Below are experts of layer 2 (counted from 0) of a mixture-of-experts language model. Rows are named up (a neuron's input weights, with its number), down (a neuron's output weights, with its number) and show model dimensions 0-255. Each number is 500 + 40 x the weight over its row's rms, rounded and kept within 0 to 999. Numbers have three digits each.
Before each expert's rows: a language model's description of what the expert responds to. This comes from a sample of Wikipedia text that the model never trained on.

# expert 53
Description: Blank space cells in election and sports tables, plus commas, colons and some words in lists, such as Good Shepherd, ½.
up1:452554492539512569465457506441450543531501481488588479474551490456507517462437538389463489519509533490458435456485454542491521521591541491577505457480399470458502515470541492473478543547497542505466462455458534535504575502485465541532479473428508519498500460470514528460467532524508526509493455467468533475421568478474529520530480485547476465522530479536477499448504443428515444474482455491454430490499539505474467378543482525509525548513504416514494416517425552420524505521469424517570509440524531453482516488457492518513467472488485510497553547544460500448455533498516505493506492511466551485498526496489539449484522466524450530502499505599481571438477501548482513509560496558524588563498486509535481466497511489444460488587575559524542395515581455503416505480454521
down1:403467529419559471494531529534507486378509467576520514481471544497483523491486541516500495505456519513600519599505541442536526438442487526544471443504550508558517500517575488481513459509483508431451479492519443450513488535478493480502502482440523555551434448551507444563552489465551492518589458442576436552513477475534556499511515523536507437550418592529509564479497528508532517510448524424583561518503529521524501542496482520460492499479478503509466582464494485571496453553475448490599442523474466445489431467507531491527471483455544530533527481537518501476467495502487573497449505480502429486416510453447508480527559500554528500504438451499456470457528503470537477555495448525469562545505447543483497469449556511490488493517429487495481516581561450517544493504468495
up2:486506463457490471501501533564465518474511480542508528448524522494538489442508545495466480462457553515422472493520487545519525543504468527437522524472440501428533501474504576506520473491546496545481479526473538591538446479565442518499467479416514479516488493439476500513571502512477589533586530474494507555544563511500494539497521424474519492556486475479486487488447512522472455520510513507534452475488463514525473482480479485535450563483548503530508455495514495554563529513589463518559451538557477464447526468488558548446499412482441495504531520537452543457444513412539474572552448531533484554571535471481569440512413471608422493460563469519479524464444453485406516560596483485513585581493544562499487479442563532530466512469534570499497448486502447493460476507506541
down2:497455600474483470460549548487465457481538541496489521492470523547502473451477488498510439499491517540542520544540543410484491533482473500556464447501469470526517527463520483538511452521434492548453459512526446453494530561489572508444569481545498455429520475467507561572441463512534411511542502463498529542441416556558501540493429544464493497520480508467497578539489487522568489489453528504591524488481479559529536499515441458482499533494439536499514478580498442471558521481409429453565508493491560480496515644463480498464490499506489475546479501428485464531525498484475509494529520438520493471525533502504502468489484543541496466511466510460542503484552506528431462461396494467593477474476454448509504656507450546527517550472494530465569541473488530524500491419525524
up3:470522443497514555497508564487530553551487521554540531501575511445496570495484579578488522554440502477432494463413471496531513524484474496502469551548477434463519503453507449535467514594448497451424503462459466545521508445547479515565438509489501527522507513422517478464528470490506506507536514495494470565500501576529522552484508512502495486490481485534499428435578585446497494424511521553550522462488484538415498498514486448484428539503535544576412446514470547489554497545495438514561496550544403441491480461487482447490520443478537458553557529537471608458510462470417569506557485558483527545521535495518539475469457543555512516492545542439480558467486445544518519480524454471497503523541545515472501467541520498507449507501544573491482428489509542412519443508508497
down3:453456515550549512484456549456555508488490509473559501488528423451475458496544572538517483543424458548467476503511491465495466521524442504531520480480519536464476491446502502500433504405488499539467512478486529527588536483493599461491542510492450493454450500507447482408579503486515560464480533472546520496486492564512485476455404538527494437481481547505477430564446499524518431548485526502513520590468493466515432504496513590488424529455462497519461456526569497501461432504511477492460551574513490450489512499541551550459483415510500506472458477487530536518481503554528406551547479425486531533536529538513478498519534466563500527485440477603426527506514490580507564444466460460534492501532555560500534482452545477458452496567497549511564569459452501525491566552545541
up4:463492458434575467467485429444460509506516478423420495419521473484548485546492440469437501546525501539521507420503527501474470548556505519579461504485466499389469597441478458530487544533502510419470504470435500505488461444500553582497510575456490543534498593540476493508476515454502543516537495511461495553518569475483490482532507487567471517429508492505584458525536497424504485497491524529539519528511474448511503461597523466561520592442472522477495433450468521507508537500486456449511495451481559543491507436460509445517478475476561520510510569534556513511455518407453466498512543507472483478532551491581480471552506530470441556565530564478527502493419536531484511483485576482482529453509527578471462445508563581512503531486496505492504501539524545443460496553531465
down4:459552528413503513584569475421459473533523509543494503517481484471548510438473474446446504471438499472487481479517569487500513476483457511466557537494482491497418506519532539405566443492449547477556495509533500475533516509533514472465453494510546494484477594564442470467528564498499519487540547521477525470535509506502521474554474469482512459467476482500473494444485596449488475481483462502467530517518474525582566578515528556498509461512424595477511512493564499491482494523481503536505551521453510446497578435490488474496560476537473476412532530558472474491504383549470510450510484590558494519456459466527538446524466506493525500587505548510478507415463467551443504472542552574495527566545490572496441491462518477458498513538550477477584528535459570597507459492545560
up5:480551460482537554503453492479521587542455452403447582429497606470545532490452417506448483545476600522459512513493458524556528549571449502508502454499507450446448475436537558570447492497474552473501445460508472519515549473479579533482458524431529494524518529532530452514449510472496539498491492489535522541529563563555512553452472547507475505559475458569425485490402470455514424525481549513495457526505505503492482486523431501532545473407538450378474508530407508518525526527523523510559542447518496487418544449487535441463456476497497462551483533460499577502524533447483454475505476567424511544505503472424510492458492506542511432493514541476488528462540453520479465498465488489532535514467527515512502528478496500537453524499541549507585482507520489529473510529521533
down5:430460509494433480451541531454493542502545480492524443499507495534542383522501505465542427542548493530534496476462480509554468470450459520453495529473506504560502565478497425428526486503448528421522505450491431562514531520565467530525514420547472543483448487454541484476482503505585404499513476461471548484522461487511485483506541542430577551577513592464473469466505483496482510526517540563524550533475443563521454524459556532473499497544506491600542479470517497538504488515502542497480474531576441440555504484487487534441505467478453522491544526431571483505499517485518513510537471546563464533483435526541466505496529517479479468557505503484510526519519469519511518569432510497576463512499392419480567502587514469528470547469515481579434497430555447480411523460460512
up6:493498530525492513553490573519434492451448551502417584512558572459587509473477500454428456505472574466507455532509466456509450515506497567520553498483498510475448447498540481460502423495516606480548541563578522507507456493525469524516541470518456501573467506535427516509442394558437491522565512424412528512500498478508618479519486486551489549504450376549441516562430515474487494517486534554481469544563483492461443480468512520476569485466508492549501502476551493440491525470480498549469536521494510554433497511532479483507475462500525458548473504563573489454523543503511507502499533470500460527520540470565562523523455494496512509462480466477509516553503593524455419502579559496511487469489575492544507417534441549511479488532471508479544487477492494450509521508524480
down6:506444459573523435574556486509538484500492434524526527469520584492597483485515521511507531415522510491519561506490525525383418487540555446558465506462463549484563537530489508604451602564472490504489506485486493477529452438525439484480541509476440539450512520571448546487469519394485537451395455475461547508538450500436481475498543507499493493416464550525504483475463492529557489505487495477435490547514546494484498504513505430544469499476473488387438459573429479480483468519504497508482441535529498471535501499546466518467516475524492445513540465563555500537497532483547503552486451465453509527492580537510499526483528503557521433524514536439551515485487562482509525424489520513514454464494486445462535570523463467456520509513515484459583563535474450499563507479542505
up7:450481500483485532521509477435517462508517487596586533496516501478552456482438576507506468561496530484451490465548543498550453542498470524483495484486538548491490557415509514558524490503525512492519540425471485560496513473524559537487426462466507494458544531499525446449457599474509516523485519502546467545468555550516565508544362501536509546551480461463570435532543524379543511500485523465586388482440474522486495471520478443503457549499444433412456492507438553474532456492481488476483470518549505458462523458581536535455447449474465468536510541526511475432459483483507540504502519461521506470498475472475591505493484508500499501518482566455494522506492571531463447539504495402531473524472509467531540498444487524526382468483588469514552535472507516479504530508546527
down7:446501504503461544498573477421514428500455548487487528509467560539492404537496460536516534534467453602463500481494507526590579498496523464573538517514510506605571396500597570455436517507511503538479534513468434461487426445534523458433517462553504475525588492520472497511514528511533470492439547498437477523573521527518449532507605565461449497539501513514495481439541450532464491469507517515519510530500489460483526430509444523423530484607502456549569497473471500453480503513542503492451548455492505484505532510493456495502504489488518473548458515525466459479477516496436543518550493488530479507534513504479500509506590478529480484472436467470523490505495458569519567543460436505507515432437563458488479475483468574515561452514482516485536446405466543424500542474504487
up8:479435520479538554531479476517432496573545581439501534510471523526531533468399511493526548504541508546476482381462403549536509500517539486477529536539454413592479489478567550506487559514539523431448523515510507549507445459530548617514468462547426545511510476429515529469428482467498499512556450477501447551529539467528542527449507500543468483470520452469515523479571485415563487521495549572509441530452463491495509457526509485448495525491541446509477447549443468520504543586505407480457433475529524445453497476475518537514515521487498554490566547440454446476524469425521544552446434538465473538498517521486512490518496504522469479525499514510506503475481488492487480497501527530528481468469529464527478447576487568612502488422552473462460466466516461480523459509464495
down8:412511488539481475493540492542478488520539472509480563467552492535541475469474562457490536411422504598539514436505538410502463508566446469520489554465522422495499516411520498523588520464482503547504512482462560442521456484471539428477488463473527556519567517489482436494523522557479488521498515495488441475573484544519427530485465555449571489481455485582522531518464541501506463599427502513515533479511518425442525475468573489486533514490526534502507532577491478507496570522468488467505514549477477521508550515474513463564491503522450540476554457588578440529493501560443488516487402451532515546483472474516502559497541467543485440521464542458512476481548551514569526529493518408487534470447498453498496562533481470507459582507511541481507584464506418468505551474515541
up9:499534463518552475502391550436534505502456502517461514494500484518526549544540531544489447427394544541519471537463471502518514566537515586451487482456502454504537490519462529527534519499587527508460508453509499520541534525502514585450485496439468522504401485487453484465542575503504444533510517415474476447521572443447580555441461485499412542475459521514563518458537489537495499485485518534489574558474499487483512496501602466538533488432492413481493522461476453518528514458502404501500556522518534524493483463507503413466527429514480535576469506505474541537502516422497537479485500478400423553454587508470544499546482493508504505543484512482529488500495504496539517433541498485525575526436548443539431482501490505562427542574538465529507517549492494502508488556546540
down9:512480512468555525526507474565569471545515533499527540532531546571479521438503528522483541498445532445518545416530535470573462449533439437520545504499490486495500539497496418506479448519489481528566470543478491455561543437480532464541486529576547507534522468568497463491499553533604549493505426447513493497460464521460522504475519478485521495467505452541485516508472514613467527553539491484443472510459491460470385481487497432487509509425474535453481521433445469460567531435538568534409462453524522455492471531521484537468479512457543524505571538522426422578509490516497483469502475532519492513519438475533508432476496568575472470554487529530478515457600519520470460483497469505507430488540599526534493500466478491473564483441465478490433466442501437474453509486580523
up10:460481496474556522526478469398475451481461527549559520536511501481559551553461505563431468593470594435480489541491461526528527463514520468531497516523501506489474517454440529558458411451534568458460513479539505540551576435529453519457509500476487437485557511499516441485466547459553527531557464552521478529474515494554547509476477510499521534513490544489531461439468513452551426449397514523487535525492481487489460497493494495479445497543536488465540484444460551472496589487468531528563503465505536552404533453522526532440570455463501522528507528456441588474460537488504501526516516498440466519487446450545586539483457513461549579558552541487463526513447501522417493583474533493536511493477503453510519528488463478547452568478520597488556524492523491474475404502495538
down10:577495437561543562508492476456572430516455496484529471554568544489505464499561524519481506523483467578450498545441411436522483506548513515439475555544523513509514507451473507536521544467593536454476546493515483436579535572429471473492535540484411469518492449512448444454474509484504460535473503497528531488538488436446490466477462463529448480530509567461468505575509459476451498507539467494494511599479498458454542450471450490473501533520469551497550495416537423453525504516487522526536535490537587502473454558555508545431463535543479517417527452550571509594519557461516466515460478528487491487532559575529503499512538516514441533508486517490525467536485471481584476426573539530491471429432512459474524458483487538494457477484478515527526548465485570448506507515517570
up11:444505468499562504412508447443502490564430501440508572475536534451478471443421432531565427554542531477517450528503512556534511451575485545498458531529444496471511515470581472529441565505491561492507517514544509528560551549519505512553415445449523523512501465501507465541446464524483484466511443546541515528513474533488540543420425535491511489460483481507444428491513503409483456525450511486544481542549491577514488458489514507471503513548517536473515456517465504460547551564549536496561466499553550454485544473528505482533500422473488461510510557478422530445499458457511484530517580484437450588478533457500446459512486447500462510494530546503458520455601550478449527490431446471502550512545515465507468460509475545543452554458551455462570448502489483430450472490530518
down11:487457560486521570503559485483525525524505446504523562520504526535466494486465426482502540509439560550524504456537516607505492510521549495554525506546568454490542498496496450480593480465505548498478544499425482581501491450467548568482464451521469530440491549519528471468577486604530437502505551510466532469524551451532479490566554497506523406441449541498506455482540538536519503509430464487534516501500452494485509498577557444535465512446502533518458468429490542479442510467406577538579506557468547566432486496611499530412481476526447499432533501538536560501461537517479461506457517466496476502510555446469478503484470418469499569471445428493526538532450512467520475460591466522475553483500506443507513503434545492530503450499497532497474463498462496485497428530490487
up12:475537454496516522464568559487502498529441540541465556454516549479599451514421462531469476529486466515535523481503526463560562558452549518495440546522508482503490454491539469504448524544504510448445465487448495519557492478456483517526587496486437472466440491469537453455496529503487507501435493513545464540491495494562484587470455510520451558515483497557525448558582536495536477463487508547521514517434483521441462418525578494540418495463505570515472464471451519526514523463527471565556442492548426401517501492470559552417535432455548443485495557474461567431441548514453519480504504432450504520472573463450481498490482527555532534516473499474438465455471475501459455432488549489490489510540499454419509472517454546548506525490582490519598477524483491497554442526485515
down12:495512519443449529475539487438463486493508484540466502513539489536475504465522430429558446495500504441541445495488500500525556548519467475467416504478576449527476457494519571480476504522485523493516469441496459482490510481500536498578493506534470460539582459519491498497523489535519477466539506506536431591460455480516474499518495480573454461528499413528416426529515494524489543554537462464471512512595534461511448477584554499405405441489509525493507567504469435547463482452483528466460458519498507544475441498435447511531554448529505499466424546469579489507478530457481544568448503489462476569554555550428522473498497471505505527451556460468484438572506500555490557524461501510576454517482454471498494491500426555511525437496495458578474555536436574444538547536461445
up13:444503433401503526474560523486506486524449434552463531416503557467578528463506521515475459486498532510474499511470538444534500582452514529529493548460466512474543497530489560541531461465568499450511496382508468502560511455524529486478469482513502536530464502493494547515494518516551529465576554468495459502488545570530515557516491545511487460524516546552452511489475524470517511523478480523587460513516412440469489491521471531521511502549473507483485410520474490480543459512475447505500526506520438439445594532492512477469464416442406472505504540538509490401447483477506543592473491499504482504450522438438576486450528451524439491511508532473563521588442486574482415541564508468527455491474510521494461540545421534443501469487517512448505531432474496539444437500430569
down13:406531510456488448535448493538603493448482551389457488563491476563466430467505492481515446572558500470524484548510507543465501493562527468573530572479519513477539452509554490515508466491518544514546517424419456442486560530444465514481555492501463521493505503496469478438548570511476488509529398522441483480507552538499498496547478459527500556420535504519501469570563502510497514437514548531490432492451443498424553469445477523577445485521506482512495534436531474487460453505459503530518551468469438510489555512450460525581488501464551488508495502539522490563474502468524543516477497473526537626599557454583535549507437474486440484479555501538492500523495540525499453487494548530463514473503497474563505465516557430567497464470492482488477450486501526538513457507589496
up14:508505430547541526434498519418487501516462507495474457513547570506519551407485541458505450490503511519486521453551471552492414471553449382501527629504531551492423564459620497515449413532626462516562488488452521466458512492519499526553508512486476506455458509474475464488529537467482516485506494482541498490494513480463516572536494490545561521484530484490504510467513442493549530482463457534517509485472493551544448480500615415506508430519502507524491538541494534430570491569505489549525406547541520519496528399480532497522481458473482483496476531499524549498574414486531523498472499492427483564479485487504498524517496533558473491525523552531481529495550501563459506511473479450502378487504485544526519520592452468499432467532529535499501517486451518492513446506494522
down14:460480513514568492511460454582490393468457473480492537448472436466510520539632427463526458571520474567536514528531500438466534534502507508524579486496414485499496494478459479504505532504516524544553469502516495536536489504514449438558534551512511522529580450611499471444534460513479491548380472464501526511415522421446464531423537422549483488581503492463496474405506499481487442523459512520511521531529478458457520551437452532417537512463494484427561464486563446460484515483537513495531531512517490530537498494530490535469508504545440459472473512551529517502502530503552513565516453486538503575470497500549487483558546616472519508505459527501454526519490507524470490494505476525588476442565529473485486502498468455523427436484495562484457514489526504536529510450557488
up15:407553483446521540487508522447501469546446488490608510440501573514510485518487584558507468496472477505481590457466495503503502515502586483460478481479489497481493513453533550535486445501565549506494470487444489532511472462474578470539409469464476556472443480503519540504488479496510525542466525462570516518472547477529547562405477487498541497504560460582493427477503483463596486534465490520526494477523472453587440462521532510482474483547493514540447468548442497498515476510481433508539492477548408507441533465498582515537464467432461482536547589463438505530410510456497440510416548501448476561496558456420499429479508414546495488543520527468504580479530498495507533495471508544431504553517551522436443520533459510461466548520468521549529468433471518477505508494482525
down15:553491532547494482500518504555544500444513506484501481522555520497549483492521501590509489487563497557375538456462532495524464520501494589451448477471457425581498444484454471486534543511477484534464602469502422455515448540456465516568466510480478489471539547514501513516516509495527519541473472526460544478486513497482542528515524490420530416506592535473506534516579533504464423495480448576454491531448551538540505505459507515481441443466464515545484523461445497562456566504476516507554446582468401438565509453505504463495506487516470531445510424489586546507527492449506551528523482481478471519509490596478563503492526495483499558455532565486497479524484495486488483458516541449511529475453477449548512466506416464528532565421502498532473496472560498565609502578516449
up16:456498493406484582506515542420518460545466549558491504466475531443611482547490546519477469559488524469474537463442517479567463572550504435550557508561499535530541491470594467495440474474562472496516469474471523488494569527508484508558461512476462489487488531454554482492450530481525484454555533501487448516451503500505517552538516595408519531551519520527499554522469497521509492525469485523505521480500454592517458494489526492497473470478443496543485494526466483449545574494530434470561440501519514507448491528486508473478516476467522516540526568459483543528493557374504487502492513540466502485465532442466439544450447485548463577527530490460366554527468496596468491556440514494518552511431530524503491492457458555543435476485495513503409440480457552520507429522540519
down16:522487567486511495536426568476502513494445486516574456483489527474486479518487587534511474479471531499526547446533533481475529472526543488512513499569502470524473482525471480447469478540456487501466386467580573508573441432496497510523536565526507530478536452531488469525498513544505535533463528530430440593530567445477528446527457538413519466508551407494431451542499531486542492507484529525544496525446508559451516537527502499495452528485463551466520529533524498457424505481480533522497548496504482556505490504459477479423463490541525485563507534564441483557410483514454437596536380493514496474534497519524476515442449524556505456507495549454494503467527472465514537479522515568412428496480532557484466494570534466513446442548446560553466469473594492498529567467547506
up17:463566431446517472527464507489490497547487517526559503420527531463500440441475549548493477522484582546461516491567559468509568512469466470464449509488490444548485520463565567506459490469561532455425500511484485506519508491511541527421480502475503612540474501478519544422535529489505533528486479503551546556480515472565555483521499532569515405523464387537482453509477459457551511471477437473563493530531468516404481523489532553448507537479519472528490556500466470442457548520521480513565470473474494445487498519453491436458486535417502453451507565475446513515475508465474496548439461497447487534481556449501521560454565494497480504565525483477468467463495463532484455495547461528550562478521556490518534532498499457550395458471549492491620486473481566515467444571520545
down17:517478485488570551510442540521529549495448462550493427473505468522555426559472523426504475502448484526435539494591539517521478455530533567606439484579492463532506501534505533462471451506457490544502521512502460476469485485526580543553484495471494434545461532463557399569457461497476491469504530439462493514476476435456482526524528486550636553469564535488474493486521530527451516504553465482450535505405471472424563514479435545487540537529440436542502432498505508458438426524517485469468464539537504501537462401516485524523550495483492586534497468535479545554436483478504523521494469499529465502508501545470431526494542535453476492485497495542564531522572490581472493472510499511492496476512504502491549454498581472554487464488424490433450435553466478461492467535484498
up18:459540491513514512471484513437488494501519536536460585536605467498531531534487515475554529531483556484501546481475481509555529488517473512585517470492534523462448468516545557481530413475502459475505467490481533491486448451579458534512517508489529544564561531452477495420576491487498527531518448475508518501501430475436544493476454479534496459518431495522561565498447532503446477416476523521463510575478448525471437484458457487493519500475542491465523490543524438445529546514610492475472490513603474466482545559612543427402486471459555501524546449532449518474492538418559446436538506457483498623494476521479476501505465484539455486570482482547378508458491503511498508464497487513512521516478482466540480508560513514545472426539540531476510486488507550459411483480564496
down18:526498534500537417543585440467466472501532487468474471524453595453554470533495468471433429479565515505542541467518459494517445504520504531520512545500545512539493530484494485526449537418452457517389541468509514506525466472484471484462564462536511522495571566554477505529521515582550500531504581475549531495466541525477496515528417475517554480480535511491525512431550495442532510484533342511496521576452510495430489502563471425486561463421506546511497521482461542539456536503482497542568480593482506489588473516517490441532438496515502479558514490487508430490480485479391495528537461497534503411469465474599533555492477488534529484460526422585497503498456545465527504465560484469549489510492497486477461483473478513455520503488550491529465496533471510525478576486533547
up19:505488425467513540483548530491468445503476514499591577441543532424503495557466544470510444560459542489488477510546523512474549571497530460564498545518440419504452495486455513461448537526492526493489421487428500502445502524570554510446565499445435526482452515491526485479481558518528524577465515520531388528482513586502539539465487521489537558542506503500558435535521489509512462471488475502475494461551497546434460509448447512483467455512535491588423504456534551531547551481491492482511481569503455494408508487496502481512452502389470409483512579528457457526532538440531495512486538492492534552493505451508554486396485444599486459573501506509408485513479450520486437513550543479536580504478486451488477522548514499491503488505511487475485454489514487506519541588491551
down19:527468482500490519430486521491485490440570471537494476508471513481487489414564480488586544476491509503513559534552571450506445515434511526537520506548458524483424501519532548537490576497558458516427567514499524470503517489479496530470447469439494481507533476492480438494543539452446481522528382523515545463479479443543473465431558495443540542476470464523488480458588519502498519470502457516495520510520490568483510512506500455560542534548552426450530442447478540510462541499530455496509552516462396526536541465430594579520479531528536448528546501493548478508512526469566451448473510491492480470482414500513441472436496463457518526471554537558502540468493480521457461486531499474486488502499421486594515492560412549578552472510475421567532512496444501560461503561538568
up20:472502460426520611503505520481504477494459519497570506452534478479555494528519531491555511447527522473500525468456498531509524576497500431540481547523444462485476487481527478557459443530535611466536486569485520493509522428551470508461505506494501469548547499548518427504453498538566508548487427464500461593449528426526559503510496462477520599468539546535471555426462453438433503464451492550587523469463514539515458510481460493500535494483527520433506484515487485563575572573546442530511482476586557366494512454573569538477519445464529464466517508480449540458505509515506548485492479504469484553533494472448457464502494490528539476530460504566492503499514513504418546506575513504509486604522510475526487420454514492553479542542552488510539451458561499460511529505485478
down20:533471499535545462457602569597502476494500565472519488522472531501503485440538508468477542594480470522505484497514572493509517504537499507552523497447472460532531516478467503496549515536550469512491526469446545456540507571555452466462428460513478464523519562487532542485404488541436422469516523458464429495467520533507515541480552496529468485524449498435548547520509550485482531461563517517515479503551394479486431471479558480478471498521477482472484395550506497483515513526536522552539472488501542482431501522543520527568488478502524557505537544524518575506457493520494499461562541525590514469551455490498502577504567507460442558497432511537479510580479610473537526408520517493431484503488453506491557448561402510478483496495436502461429401472494448504507462488510572
up21:483529538449460519481509428536480489525491555522446523444509564504516496481513610463447567501461513541514532521471510425522453469425491507482504481513556476559431441444532525533451478468516454495523461509510500521491481500525534470520441494507473471469467434513541473497483478518577446478495486527483464511454541465437496551378508455501479553509517518516439459489565538454550503461462533526496529539574458492507522406481457501467490547484649499502531520511442525426478439562525561555495489495483508531517520514535495453487433452445533477588491565458500549530474532497485547529519460479463591576446587482497518459394527458501566473523551499485513490500485607472478488524447553479513520548501451471559527493519501497496558464495584465474429525533516480471536482518512541
down21:485504439599490484473517568514535497545495522499470501559482562489493529535421519473490410473513565497522530541489453546535398476492576511535498447433457489454450465459475534515512547479520451468433514443467475473465507384460526557498539510525543502522487530484524546516526499512456535495510564487565503521534510500485550504471543487535449543541447494464485464550495556469486483517514499493511528569544527573464554531577623442405521472538533461586493547421468501452507484510478549479497407456579487489510573497506485479486480515434482456498522470545512446463456516460540502517493514472537488508379511465539421516530495454559482545564534453473485474560512511518456524503437444518468491449568530499515492491466511480442535538467471521494510506553466486483583563471535475
up22:432503535537563527559459567512444499443485556470556529460474425461513540483485534439505470418482511459447510418512491513515491490534528521560458493539417518415529465468532461493517533466554560471504482484521442576481517495534502504485530496510552585590549528442592442502460490514536564586468448473482440542513510524454542488444414410567482525538499507495490537516551453493508539454519474475509503532516438497514494482508539462509526526563526481529465578542472498484517488514451452463515424492484525537503540486520504500498513548440404455525508570531511576471524457451530532550498498465480482532516518544401525436472554491530509459529430482470487509520568490435523499459510496472514459457483553459533485514538530444505468524559537514577499488449470472460510517629513500
down22:518430470474465544511482517579523501499553459527483550476476493449501452539514499563564554559584432568566484526473491497467525515556469473499564513495508519477467565526400502526530498495454512479501582524464557447545491493555484493535469436518486449436561564486527528486530452527503499474438539473408555490526507507498445514487544540488456444447513482543496553532542481524503573425481527460524520427487533462423529525501519455469459484467420531436500450497502572516487447552549479427455424505475542545531513459521520505473500466527522508526506469484477428521502593509420505410479429556417514499492433458493508507450486485448537456465464471537585499521537502493478544561491526545435507500561526469430470550516536506496464489484527521460536483522565587516550489480531531
up23:503475516433470560393476426429493498514472522504499505429511543429544481479442560496540397532520531484374500507430478475480512596526473535528511512471496511544502475515536496505426489527452510519480504494517547473554504500505464471510520561513512498507416559471562549520462477493545418545459438493533516489520492509466541577448447491535552438546469509552476529502449523483550503484509482441516475495506528510529453464496524581567464526490509397528516531470507459505561531535544534566504463516493507568500533424485451496376530480489466464497486554508449461447502519424531415509508457557446516561484539486540504442446441494552505562568571546368452507534536487524475477470485507500460508513517516518500463503478459486521478485484543541537454480511533487469479480512552480
down23:462482480496480488530578531568522457474532515539469465479409522448513452524468542442532450477519492534549557479428516466432504489501523509542562469484583484454483468482436417483507466497488502498534579470562524419488452463496468566564457425512507477495489487521477445562523522538525577505449506510483394506542509462473503514535477581496510438547438507519443523452522458497569515612530461438465495402525514527463540545524456497453530577491549482468530451639475529455483533373495527509534511545532512556502536551499482543457483520512531492454508513433534457530522494522457532495524505494519505500573517571486493533502492505506542475496553508458540475559483500508492493488495508456498526457490573460485532573529431573427458531484518485511525456489480460505443478476470496
up24:453469505433465446482470452535456533563463466505490602492540589525531518479470503508505525499474566486485559496493464510517545519521507514478497481434455464470502501521450492485463462520517513553558527441504444503575581495527522491439544432467463473520438471431475521470461501446551486514540444466516434532438564469450576568528462553424500442578436460578521447467482491452532519531473481472504480461529471471503425456559496504517533528488494481463493512496397532506558545529518413513571554519475516424428618439580514563423498477480517484489507545442491541528494565516468498540474527572469452580482458516515554444481466517520480561487538500474485541487455479527464473577509490485578508498547536530498496505466463522493480524460486523480543504526486521484449527538510555
down24:567530492451530518468561508487505430495552498479559465484485514545523490442496449497545512492476461530517470506517474481498475489504497508479550457487580456502506516459433518473478466463454509495567513553462433546622529577537560481534515463551489445525532475467541538555473475468563446459501542508534509495512471519530447485504435504508507456476451399441482499488486448511468471437511508528510474518520424560492533499492439537545467514526491564485494572471475533477529481515456539521526449505515453509488463497545488427456476504514572484526492486510530498407475540463546557539472452553516593466534585546491504563505437551513520553507545435447493462557464526564570487439473459465424476478526539489465534609556437493526502490507468459489549491462586428507449540538509385
up25:450436525430527517452499579467540557549432488554504467495570574440516523436497437481498429519497568532485468535519435547519495513557470468514458585523436521554532573473481567504470456469518588520469486464473527572515547439508580568481467482429483453506539470486486525460405526443497462584520492535522522560492515455531530497491449497519535507529413445443469490488457438459494443529513508566525515482550533509469450431540510477503479537509528511466479466541474500469572561500528459495491481541486449466491473515453497537479508459457422408559499553437472516399522549480499507462520506502472484573462562435461527497492531463550497505478482538503489560501478490489460438516543554543521473513491494534554418547479527551470414509537512483466555480484489543485469503526480516
down25:562524622472484473505479431505490419461513454505533543425551547513525518522443529566528514481414506512498583498472447509457519521560439478465562481461480477538465475513524541471460526415444504498492548510495430490491533480514537511476557451467581548472571493404525511455536459561547504496522487532433541484568466522452466494469493500551508422508584492557465490561537500483533531534444532584549469518525550506511554545496411508531471568471473531469490542487453426485438474465518525517489494534488446453403549473504477452490490482468523449484476442476553468508457549510524552561442543454492482495433509559513500550497522535512539518489461463430469473514502467445492491507492449525514494442571546509473565515454509539534541461434479507489510517542557508447507459444446535
up26:528447485493563516446532508445486477501514572521547532499491518526475497523522502500456495525481519546513519490439502495502486532498512550517455538490406446472533530525492480442464478498534507490477472511469505539531483465566501601479516528445509591463580496510560492536463466513465512511512435460481452493438490492550522550559516410508545531493493466527494495508474470479456468445472480445596440593491561445411464502549484456561463548519512484535514425525562448473489546430499475526542502511490485501496532402510506508445476445485527442457543562446468522444432484507480518468536521520514487512544508494506464531455468541559457541566564536491498508461478472428518478558528537449486554540492504479494528491448406538598431504468584499542548433477515459507438420616477450
down26:517426521498576512541462456566535447537489469538482519499516520457527496520433561495488493461490477536522545479500482535568509483487479543535486452428473456525513550460455540507497510557522555576450577520510542498490458589429460517578468561415482427504523520478446558509575489582546482495480523490594562481465475473506525434524552494470456544479576493455467506491513514517519630469583557465528518524491526488494427493456493485482513476515485457493518492490401511482439540508474384470490545551526556481521534464500545536515517510556515537480483500556516478469494542489439552477568425548547488493497491498510517512500521463476519502428484497507475517505442496524477499496493504548505422440562508473454476457479452563442366456436460472510524515472462510521451557507505508
up27:515527477474508532492441560505490509525477503553476502461544597471507475492538513401496443440483490495470536501484448522522494507464466535523487536469476504462433531502577576526424507457548551505551406476528490548470538529463474455478523460423535595528515525520516501499465513488633537451441474486540478557465541522492499550467494510500508459477452526507516534551441476510527438524522455546524468520458479490535492544552490503577537542346478497485471474581476531467474508465516397525569521507468525451472588503509516575466581469500515461511458474482482489471544452447477457457507519495524441511482485469458501477479515506535537512534478542440533566464453401464514507497546529555517494554545511455524491457470499477478477476495506452500500489411419559462557447527507436
down27:457469621550462481482465510434558497540565506512504531439490470476469485422596443494509490517590493546484488495514518498496441474437440498490499535457510494517490443518541529454477546508462509455461537460473396534544541491488494529510516442400501497491466550495453496477502429521510439464527469428460492486538503537484496521523502544475455503533493501551547450422558468476529481476514476349517606521484535517540473525494517465516404523490526568528614476470458460580536515530482473488488502516505513564542497490530534559542505496575418465561508484480482460500506508436484454515524500443478521467483562559491525512521538514481462539452523486468504482456581517547492455523509468546470490455547532480470483556531498468539458539493508516449474514496582557425495448562462526